{"n_experts": 40, "activation": "swiglu", "norm_eps": 1e-05, "beta1": 0.93, "schedule": "wsd", "z_loss": 1e-05}
Below are experts of layer 6 (counted from 0) of a mixture-of-experts language model. Rows are named router (the router's row for the expert) and show model dimensions 96-143. Each number is 500 + 25 x the weight over its row's rms, rounded and kept within 0 to 999. Numbers have three digits each.
After each expert's rows: "comes after" lists some tokens at least twice as common just before its tokens as in all text. This comes from a sample of Wikipedia text that the model never trained on. Tokens count by the router's weight.

# expert 7
router:519503478485518528510535533478525487495502524493499499512477471555524515468535493509509482469525512506509524498510498524471504504470517484456476
comes after: ",", ".", " that", " was", " and", " is"

# expert 21
router:495479505485494503520532511544498543501491498504530463489474552478500490520523523440500441422491511467514535495447522499504522500507540494455517
comes after: " ", "–", ".", "201", "200", "/"

# expert 38
router:494494487475522520514542496478483530527540517484470492486474510503487535497535526474471469446535499477503523505513527510479505501466486458497505
comes after: " a", " of", " the", " with", " in", " for"

# expert 25
router:418509515504478515492541500483492518480519463491515510490513465504532512515482508478462490521489506478488513518545479498466511528491508496540501
comes after: " a", " the", " an", " The", "'s", " his"

# expert 39
router:451496509497492498467510479484503476480488471549512488515517448523480479464468479517447541505487511503521507518506513483538510513534481546461498
comes after: " the", " of", " The", " by", " United", " National"

# expert 33
router:518509484534449512506494537571493540529471487527494508529492543494502506512491518456502526520467465495523479538506450530529536476458477507445516
comes after: " ", " |", " (", "|", ";", "–"

# expert 6
router:468488516490473475516498458508475512498487507509502545495478492498489530503491527512495525550437451530474505479497497465504486496483491457544508
comes after: "-", "==", "\n\n", "|", "===", "\n"

# expert 37
router:517481519486482523497500522545440535491480492494506481492475565485492467484560542479512478424513513483535544508504474521523494498460493453493502
comes after: " ", ".", " (", "′", " $", ":"

# expert 3
router:481506513478478478505526481464503470532513484481486504507479520493451538501514504505495544508484500487492524460513517548486553553481503522496517
comes after: " of", " the", " in", ".\n\n", " a", " =\n\n"

# expert 4
router:506476550561499465511506466511486468513471516496465521515567502488473483513512498539498514530485487509499518458502479467454524467522491473563521
comes after: " |\n", "\n", ")", ")\n", "0", "1"

# expert 1
router:520478506526476500544501520529519530509486486512512496537555566454498482492477488499450535532533506486506498523504481522462474552488507466468537
comes after: " ", " was", "–", " he", " He", " to"

# expert 10
router:506489510541488538513500458532530536487534497495501541500544537489478482517501519444516497523499528476474452517499482552504481547496488497481482
comes after: " |", "|", ";", ":", " in", " January"

# expert 30
router:502451511525491471537549499521535505486529508495504514498550505493502479514477509481520491513517466535526509506473478486522523467493495467511538
comes after: "0", " |\n", ")", "1", "2", "3"

# expert 29
router:496487536549448478517524522509551482532531444510515544492465530523499515508499502474522495486486480479475502518485481458487519490499524498469517
comes after: " |", ";", " —;", " list", " —", " –"

# expert 17
router:470492501500462510504515469517466491516491497514522528506478486499515501512502498511527520542514503479501484493494479510494482496486532502530520
comes after: "-", " |", "|", " •", ":", "\n\n"

# expert 11
router:505485502541460491496494468558467487510501510493516535485471525484460512492492513540496489557419479469474485493490498478439511521486514463541521
comes after: "201", "200", "199", "202", "198", "197"

# expert 15
router:472507532525495482525489467494482443528485490513476503515500475488488479489517482522512519500462481467476508473521534558474486503555518522520513
comes after: ",", " of", " in", " University", " New", " United"

# expert 12
router:514473493478498502502520464491482505528523504500479480518500489498466538491538504496474527477521512480491531483510547535465522559473509472464515
comes after: " of", " in", " for", " with", " the", " to"

# expert 36
router:479484477486488545504539546474525500505505518464533516475487499507559528489546505516500470476522532514506475457561484515462491462474466489498500
comes after: ",", " It", " it", " which", " is", " was"

# expert 22
router:525441532482463495498502515546445545506491480515501458524454562469458512505515522483510490465446495473492521493501516528493538497502519449484522
comes after: " ", "201", "200", "202", "199", "–"

# expert 18
router:529487517557483474495509483492511473508504538473467516492491533515490469502508495502554480490479511518499515472494472483513498444527492478502503
comes after: " |\n", "\n", ")\n", ")", ".\n", "1"

# expert 31
router:499520509535488511508522457490479531512482548494517484513537550551488482509502495489525506499481535504534456476492491537490486497493492520550515
comes after: "\n", ")\n", "0", "1", ";\n", ":"

# expert 14
router:464503462482502515498532504478517506490479482492494507467510477511526499495495523504483503514524509509501507525535484486497513537487493492459488
comes after: " the", " a", " his", "'s", " The", " their"